From a checkpoint of a small mixture-of-experts model trained on Wikipedia: 35M parameters.
Below are experts of layer 9 (counted from 0) of a mixture-of-experts language model. Rows are named down (a neuron's output weights, with its number) and show model dimensions 0-191. Each number is 128 + 32 x the weight over its row's rms, rounded and kept within 0 to 255. Numbers have three digits each.
Before each expert's rows: "comes before" lists some tokens at least twice as common just after its tokens as in all text. This comes from a sample of Wikipedia text that the model never trained on. Tokens count by the router's weight.

# expert 11
comes before: " ", "|", " A", " The", " —", " W"
down2:127128139094183124117160044146139129131138119113119130137103144116171147134073185177132108183147134110145133098145192135127204122107093152080155125064082157084140116153111113117078129106139078103126156100103166139122144147134168167190134102147152058111132076143146103071175097077051162122087122162165147146107102125019087145101167116065139209131148138128107135141129139130095127087129114129066132134123115165139116145143133126163163117130164169159149186103125165075145114089192091131128101103139127152216098135077075170105169140168111124081084108134119105116095146135148126115

# expert 51
comes before: "'", ",", ".", " and", " in", " to"
down0:097086129117095136084146112111146179174069147207130099112147127153092046097106121114141091063096118189152058133187091099120132142125129179123154082074140154144138152133143134100137164148124117161074145140155108132172073182162093101114107096061137112162146136132119079167151148126133150100127157118082120180120146114114116148120089088137155190122135118123134109102114116074151122131102160076143125085124176113119128125197087160138105118146141155095102086120191186110131146157074176113156204165111100144108119157173145101121083112116140031164166117120149167115122186175177163122

# expert 40
comes before: "\n", " The", " In", " He", "|", " It"
down0:076133144192089055129089108107156172114091155171115140161150094135072121063123097154072120088162173163125124171123161108124097116113175116152161108150091135151100134116137067091109149133143116165169135091180194104145102125155120149113107124180109181163134092077169114150141131161127162143095107127061155143154135155138058146127135158130162182120118133045116134112182145126148140185128092104148117103140113145100121188120109193142164104140134194183153114136100174093142084184121067085139106121124142125088116156079136079161079117116176105135230098105123102121151140138116149168

# expert 35
comes before: "|", "\n", " |", " ", ";", " —"
down4:151162134139108168110148084101179110092096075182145165056153117170149073115161106127177108121121080084133133109111128141140132102161131120134121124159191131092074149124108124163157093117117150119073099112113067159136107139128187131194184124119097098149145130095120107150116133134077151139147162158194088176123102119146160179061164179146113073135155176062172131107111117103138107159189157133144133102142121141124115063113137182105172157082065203175127164152132100082166167135143145139106068114099127142126137111130122108137062158074067086069107133151108059138153122105121150156

# expert 29
comes before: "0", "9", "2", "1", "8", ","
down0:151222154090155154172134158117147122136190140148148148187122094128153138113122120115113154122131147133110122113099115112099083057100083152077095099103105151111070133076112169163149075116123140145065122137104136110096141085119135070130170101199163116133158157115181099066128104095071117171119068171134141106118081166137123133120061104061146185155103166149138129119149174160096174106111125099135117148109124131102131125218091138157171154092131160185146141079131138084148128112131127166122069143154044142160146147142114106207111122080141137103077171124128114128192129140123071136

# expert 45
comes before: "s", ".", " a", " well", " of", ";"
down2:123132101134114115152114071178111112134151115116189131103147100070089101070132096110166077170130151103149177086092165058164084150160130061169110185073139096085094192075137112190103102127103162134127164100153102155115162106132155124177155150167149192191118169174147154113119082139122145109125089099145183122098148092109115115090104123095147102151132123111112131111064059125120085197153143105126136129166079158143117178142136100120120143096199147125160121137123145121189137093123133152146075135158137164142069154075130133074082120130159150142091093076123133159085157098082118177

# expert 36
comes before: " ", "\n", "1", "2", "N", "3"
down2:133095096155185117095198178130138146107046130141140119118124110084163121141120135169111113117138113191128205118187117098136190077102180184115151153142120165077160073097143147131119122068181185091115163123087107138126126130138174117127098161090139094137110086080165072125086119123116132117129098178081188138160135154133087142114140141130082160167125094085119118164113106105105097144148137129119189113101058171199178099120122152131146135153120153112122094148156125123138120144241120131149151098072124082144100132081116136111140095136100114166146134151086096184118176090199129100

# expert 13
comes before: "\n", "-", "|", "==", "The", "==="
down0:183141151119110113180162118103101102145097155103134113151071121177162122170117183116142147152160142129142081119095143090136134132133120112167124153072119137128148094092123127116183113072141145105146064125075156124096141178089166107175156055141110099066116134108094139134157126112185095106147182173145112157141209150080139145099161094195086102148165130146151129099124120199072147134111086141129197087129132175125119157098083093184064126142104115123166093128110059121088136128107161110111151191079134173182132110144163094115109068126084179151150199152173143146110118127168115095

# expert 0
comes before: " the", " be", " a", " make", " his", " have"
down4:143100144193150108141140071097137140077092135123097061127097133104136089072078134100074124134137145145075075051138162120148175101145127081152107101119160120181103086111138081115164143156105150165153119115109136116123151107144082165104140146128084152105074127187147130171156084150063112131143135102107120116169193117138121086157087164131117151133168092148090120147168187191131181127129131161081115205170139186098165184126088097165157109132149076103113110121168187110174115139158146131189157166140092153107108139165154154097080160164192087152123154100147070132132129150081109132

# expert 22
comes before: "s", " of", ",", ".", " and", "ing"
down1:132092117101090157209131120112119085149149177094169137171164107092171131158090123130132117131120150118162094156148143156137114122111165173063157193168139150083186110163105094122103126115120136085094074157088084125084140206127147091163134142081111161155131102140130077168151156104119042119155160139137138143115155137108125152196103110136043121104101107140144152141105110121200140150137099089145115139119138155125146103157178092154126157154072080141136087185168171108121090093148078190130100109125198137138096096109138110125204100154124128097167171156115143139039125110187154147

# expert 3
comes before: "\n", " and", " |", " which", " a", " is"
down0:161092145081087120145194119132138140117190128058118138105128117121168051116122133118130127169168141155087134118111108132138141111084129105125103056182095136057169122129080202124095130153092168056141158175079124122155203146158104128127139135157118131149109160072165145117179072100117123133134166137172167173106157190155109087137105169125149091088070125193097171092128131121062093136112159174154108126134131133135062138112146136151138180072084089109146114116159105111138143125189094106088122131141097116138146107132078121135181061135085161080083163138142133141088091143171154103

# expert 31
comes before: " the", " a", " to", " his", " that", "ing"
down3:148103124126104130141121120108098167160083144112061102110102134081168132133146084118155160146178107071052105122184162109081098136133128105167153131117153107097110100093156099086176093145105182110079106073145153142111175133106151179153107112137142119167104195141071095163114154150113098064132126153150175132097154122054176179119163151119141085079157083145062161117096132129175102180143089143148131128097096147156097086137170093166132145161158079131121082163133089142194082145155196170119131091107130095146149155124168089097158131123075124095065124170135076156106092076109137140

# expert 1
comes before: "1", "2", "9", "0", "8", "3"
down3:076087155143057097112080103153109134075096155113090117122105143141167151117114133135128163050136096109164132181133122150080126175105130156103143125164065102130101205125115122148131151125157060115091138131070133223157160138108118145134112145113100169118155126068130093115133145156133127165148197150130113132107175114145122112186135187158132107086167195153133111127129085118077084174155133175147165139082097130094130115094145085148220139148155124168160132100145108096164119084109097131177177145119110102069144207165150163120079139115117090120123099130154102134041130114117175131

# expert 59
comes before: " |", ":", "---|---|---|---|", ";", "ed", " Votes"
down2:092159192163102169083138110160138120134107127073092092151116134130081115121118051127107208146134117146147189070096101159114101146108106115124184163136168103167134120136130114151198164121114151176122158148146148085161071121128114109125119138059102106124121139099176118131180092168162094211088109148112092076145080118162114102084055142091124095125094138125104145133152154127135113095148134044107149159159165160117098146119115133057164170124120145139123152198163115062141122132130101099128165134149079158106140131140124147218125141145137086147170197144124203134086158123155091124

# expert 34
comes before: "\n", " The", " In", "0", " He", " It"
down3:144128142194154131140124145189127103183108163091177136093126119109137179139112114100113159189135104122105126150122129160091124108122120133123080115126142126144125143131164108134088181139107116122165174055117132161053119189106126206107074134077117131123169080110101136154105173161065194087228133125120096059125091164077128134152168128095086107114180075165179173178129154139141166110131174162096101184164079121111121093092135131121104136115147106139073154121105126113110130141110106100107146100134180072167139172140187096166119147128087180129123157090122148153093137138105159050

# expert 60
comes before: " |", "1", " ", "2", "3", "4"
down3:088089097171163157146124110143095143142111109167129151080187166169130108113152114134097132175154205162179135162097147104072161187095180165118167120110127122097109162115083111169095066146118137111101110193181080181087117097175135137130131153143176155170142132097125161107128124123084147100097149133104084153127102158122118120115097107087126152124135114087089189130131174100080120196176127098097148126156128120104140106129107088177078152092171178094115136168170118109128132133097140111134148100211099118082198155121133171158110122235190151122155153159178093138147107163127084143

# expert 24
comes before: ",", ".", " and", " States", " City", " United"
down3:117141106067149048141146159145128130150139123139142114096126143164107134157176128118153134168176170113079129168120098110108075223102145152140176105134151174118151080157156110089181155051196165084119101121154153179122151167071114125075085100105141153115137103126141083092144145124089162166166162158124085130152098136085062149113141122145186172098159164104107120122153109132063106097158182080109150150160134125124168137126161140122101117076163131052149121114126141177127204104160139109156117091138135151125107086092104073201141133136127093090127067098146163112102146092126115063

# expert 48
comes before: "0", "1", "2", "9", "8", "7"
down2:140163115103120061078171140118112125135126111164172124075116117120140118136130133120160130138101190076096174190114121161134115114110093080139096105162115190121158103113126189164123156119105152149156038143122105136062152142158121176107045186142134133150116134113140080092143098136159125142069124144159137132072129107170051116066089094111104114104154128161162109193145149157101174138153127159173085130154180141093173133080144121085125190160140149099084182115164227106110096190100157069109108115172158164153178154143109126101133139103151146104144159094113131117135175131147149110

# expert 58
comes before: " |", "0", ".", "–", "9", "5"
down13:214137062170209183165123138137141148128095109086118166178164126153124183167109093143125202126106167162146079188168149100105136129108115116102129113152187149081148123141115052093127125123117146128154141124169160104140090119086126127153086132114113058111119134123107168114169146126141133142097103166136149118079144085105112189141125087124209159116135135127162164130108155110115122125110123118121107098110126156140166118202134111123185081130194092207149137136113093166222094127159120101155152121101124169128109156129089133150053152093112143110148113131123189152111157069154150058

# expert 5
comes before: " in", " to", " by", " as", " and", " a"
down1:105170115121124129111137038087152129123174171123072083095133160100114128141133128113083166150140112117054142145053162166221137133167109115144111105167110147091102082152130189136121094110106103151072141099085120167163114143140115110154124057072160129166145079076162143144152161107105106181172150114108109152164103097119041135132144106140112118120084151162118143092159161094141135157159201171130107122111111155141146150157108129200145135177192156112126142164142171141125132169168106109161115143156108096112159134164141212039103151137136116071162151118134079108120104156158144152

# expert 20
comes before: " |", "1", ";", "3", "–", "2"
down2:153110117142130148112133121133143207171085169105123138167148101095117129143110130131170110120169113183093117136116132112123126176173158140151179097155120196140141117139181075078098174194121093117114161148159153086186163134140167148164077120129155152218117051102132162177159130140129168141128068100151198101076107123119108139071179122119146148120143113119118132105165115140126125135130130114067109112107129135078188123088135158154121094165147130152144075109140095154106127136195110121161058084108185080158168135141088128112139107139218135110162093139108097173154081066085153073

# expert 61
comes before: "==", "===", "\n", "The", "In", " =="
down5:148111132115110116194132180150074053130078126111132093131101172158186142126156133092098135155116123101166133093116114124133110093122170148085136183121144120126147120084208180156125163099131128139087112132147080165181121176110175155138123139153158137093132152154113134092172144163173140135117143133146195107100155148107039196092139111138109159174123166154130088171164136050135117133096038141145177127093086105098095172121141167136099136175109117149092139175058121178182116169109155155081126054085133140150064148117095145092121122098091152127078122098087137144104116095108153143

# expert 28
comes before: " the", " a", " time", " his", " this", " first"
down2:138079131206190088078097133081119187160145151132166166085079206065121133117113096125137098191115145100075121130134086091190182091142137168127174117121121117120098160114124085112143104117115082127157173152128137162143136087098125077051115120109145151116108135105096078133102115182141131105059127113108176157170129114169093113133112094080149150146092082157084099130062127100111159090138188085129127113101114111124132105163122083117150149125083164161140056120170088157158105131106087144170098097170143131186107106145103118131106205120126099166155097074129149161146164117083103154

# expert 2
comes before: "–", ",", ")", " |", ".", "),"
down3:155081131124126132152103093130126131104125118137124156113066159111122098089095119128135052143091174117110145092179096083162159131136097131124113150118080092165105180145084142140123122126157155130129154137082118144113135039158114158112200167119171104108056145122129110142171053153087131106022118105148152131156160108154112113113079086125117143123180055163136114072132137152194111094097119179161198135072147113088072161152117086146134130132128092135080170091110099120129096101157124095085158123157128183113154116146129144156134161157130134202146156120139123054180097168189126162

# expert 47
comes before: " the", " he", " and", " it", " which", " but"
down0:234125112140135103114131111177118194159129122090157165152123084107145213106166157122132160079128118191126111174098080145139187130129089152127090155126161123187111153121072114075160124190149138141141141149126119154158157081137108060150128108147109045118157138170109198136109150118105166098160150130142126105144172146142119143131114115190143126087167056098183089092095099134152140094143139102071169112121168060113170134169111131087131130183115077107104149136131126161135194111129121126139115183144100165123119167192129092107123161128172140143208104121097134095130097122165105098

# expert 6
comes before: "-", "\"", "|", "=", " /", " Born"
down0:145146105094118140140182140186139122116115127096190144159160119117101160041099109143191110151102169131209091152142179103121100178111186141147100129147133109163111139081134149174126106129164166073128155149127184093123160132141158108128154110198140145190129105113130075100154088148106129105084107150120192107123158108080103144140100167173124105096162158133119112148068218113077097045158100116073188128118117076178116186124151127137089130115104119120156135163193120097086090125183054097097125134084146139174120103114130151134131100167125158152097149116129116170107086119151129089

# expert 8
comes before: "0", " |", "5", "3", "1", "4"
down3:159122125126154110103191062137134133080071153115177116084117131162096126087128146133076047140097184097191089122080125121140086142110123141150080105094079099137141132112077163147166159101089096103158116127164100114106159116128116153125159127123146102145142153106123064179201155176093152146124144180045211095204125129071161124109126184100143175144165094156110117155109149109133133102095103110122144083128085189099074132123125108116117096142125093094102166123088098159107115095093088088145065117148131143134132164093118191121115142181149086148179169096110094110077126115142096102

# expert 62
comes before: " of", ":", " in", " a", " born", " member"
down0:119136149122088162156129139096152081142136154092177146102133117143107131142150153119126116148123129102087097155089136127161134147089146182080141134089133072137143072092080104167131142144196122145137137061140064123141118162139162092119126112159154105148138122113160141137107132165162164089103163112103088112175050151080108166127076192096122086138158106211151136163111080145192128185123155104120172123188118149166134113147143077127114148142079069079091139196124116118138098133100127108071115133129135163089115133046196083091125097125162122162079116091171158189079137197103151178

# expert 43
comes before: "9", "0", "8", "1", " of", "7"
down14:115119086102161124095173137116124093095120145115114128132194149152124164118125057163147109124067162152114212058129164209132102102108143169082136108110081142118190077115126097146129100126122077107132174104114153103081180132145122205068171106129189108173167129150136074122178114197082136104088122143102147146087105176094117133152081156162159135142138138143099087166133161181129075104179118137088088154167146149188182089155120159160094149167071120139107110140123138126164114130171104100147129078130114137159120104089143142145081140187115172092172140128130091130101092103095163137

# expert 57
comes before: ",", "s", " (", " of", " and", "\""
down0:126162166088112089094150105115110143122126154148084092144126112109108111130137151093119150152139127163151062132113076106103088178104129158153086161138090116113118162167089127077142081145156122068092144018038130139137133079166112091138146111118100147164135129205111146102108111117141139156146102150140085139090132136165136059101096109147164118108117085154191110150134105132076103049130150140097168112086131098119041187178135110098130149126123102121114130114138155145121152169170126157079117105115111119080180192182099078072069129137199143194161082100154118121159116130136122160

# expert 63
comes before: " of", "s", ":", ",", ".", " in"
down2:104158112142154122116089153120147138082124144106107168141102122121132149037158147108127116109150165094153131078115060131068169144161125096103155075120113098114055198081107180114079113090115156077159144096170123091098167123132132111137201156118150119116110136146147131191129086121093135041099127149160139113101122130140184069080098140086142092085084070116174155155164145189146171147098114205092105100212168084108094118168191129089143155099118147071116124116152101125127127105146100117155140152132097175081152094094120120101115148132149099101137134058146158133149121079116120147

# expert 50
comes before: " |", "\n", "°", "′", ")", "0"
down7:104143110089140084132120137127146135145148143161090161110127109154162156168125128134102138059130101162103101221102110085198138146160093104079075104106142140176126154146103074091138134125138167107092128172136156120099090093132157149173133127146112093128168147128150164147088111072122151111120149143129132110134120119125130133095124085168139132107073138121119141134107047165098166168147098140134179093127091087173109074156130139206125143152165117138078105134073180170097065089106172076163072133097106145115165163131108107158101122177130143176230100181094155124234130146084136108

# expert 49
comes before: " ", "0", "1", "3", "2", "5"
down2:177135139123106130144135181054166148115130152111021148102149157132124158143122129167065090186159128142184142161094078118100099081045111098160183057120118113117111121134118110160177115192158130147084168098172099123133129109114168108171108098098118152128086053084081136109113101156157119111047145151121090103160130134094100115059133119148125105170148139132146132142135134136119092091117126123158153143189167112132141111188120171093122104118111104122128090171085115108154114129155083141096077134142119072195175132105148130103154176146120149120149155158144136138147142146168239136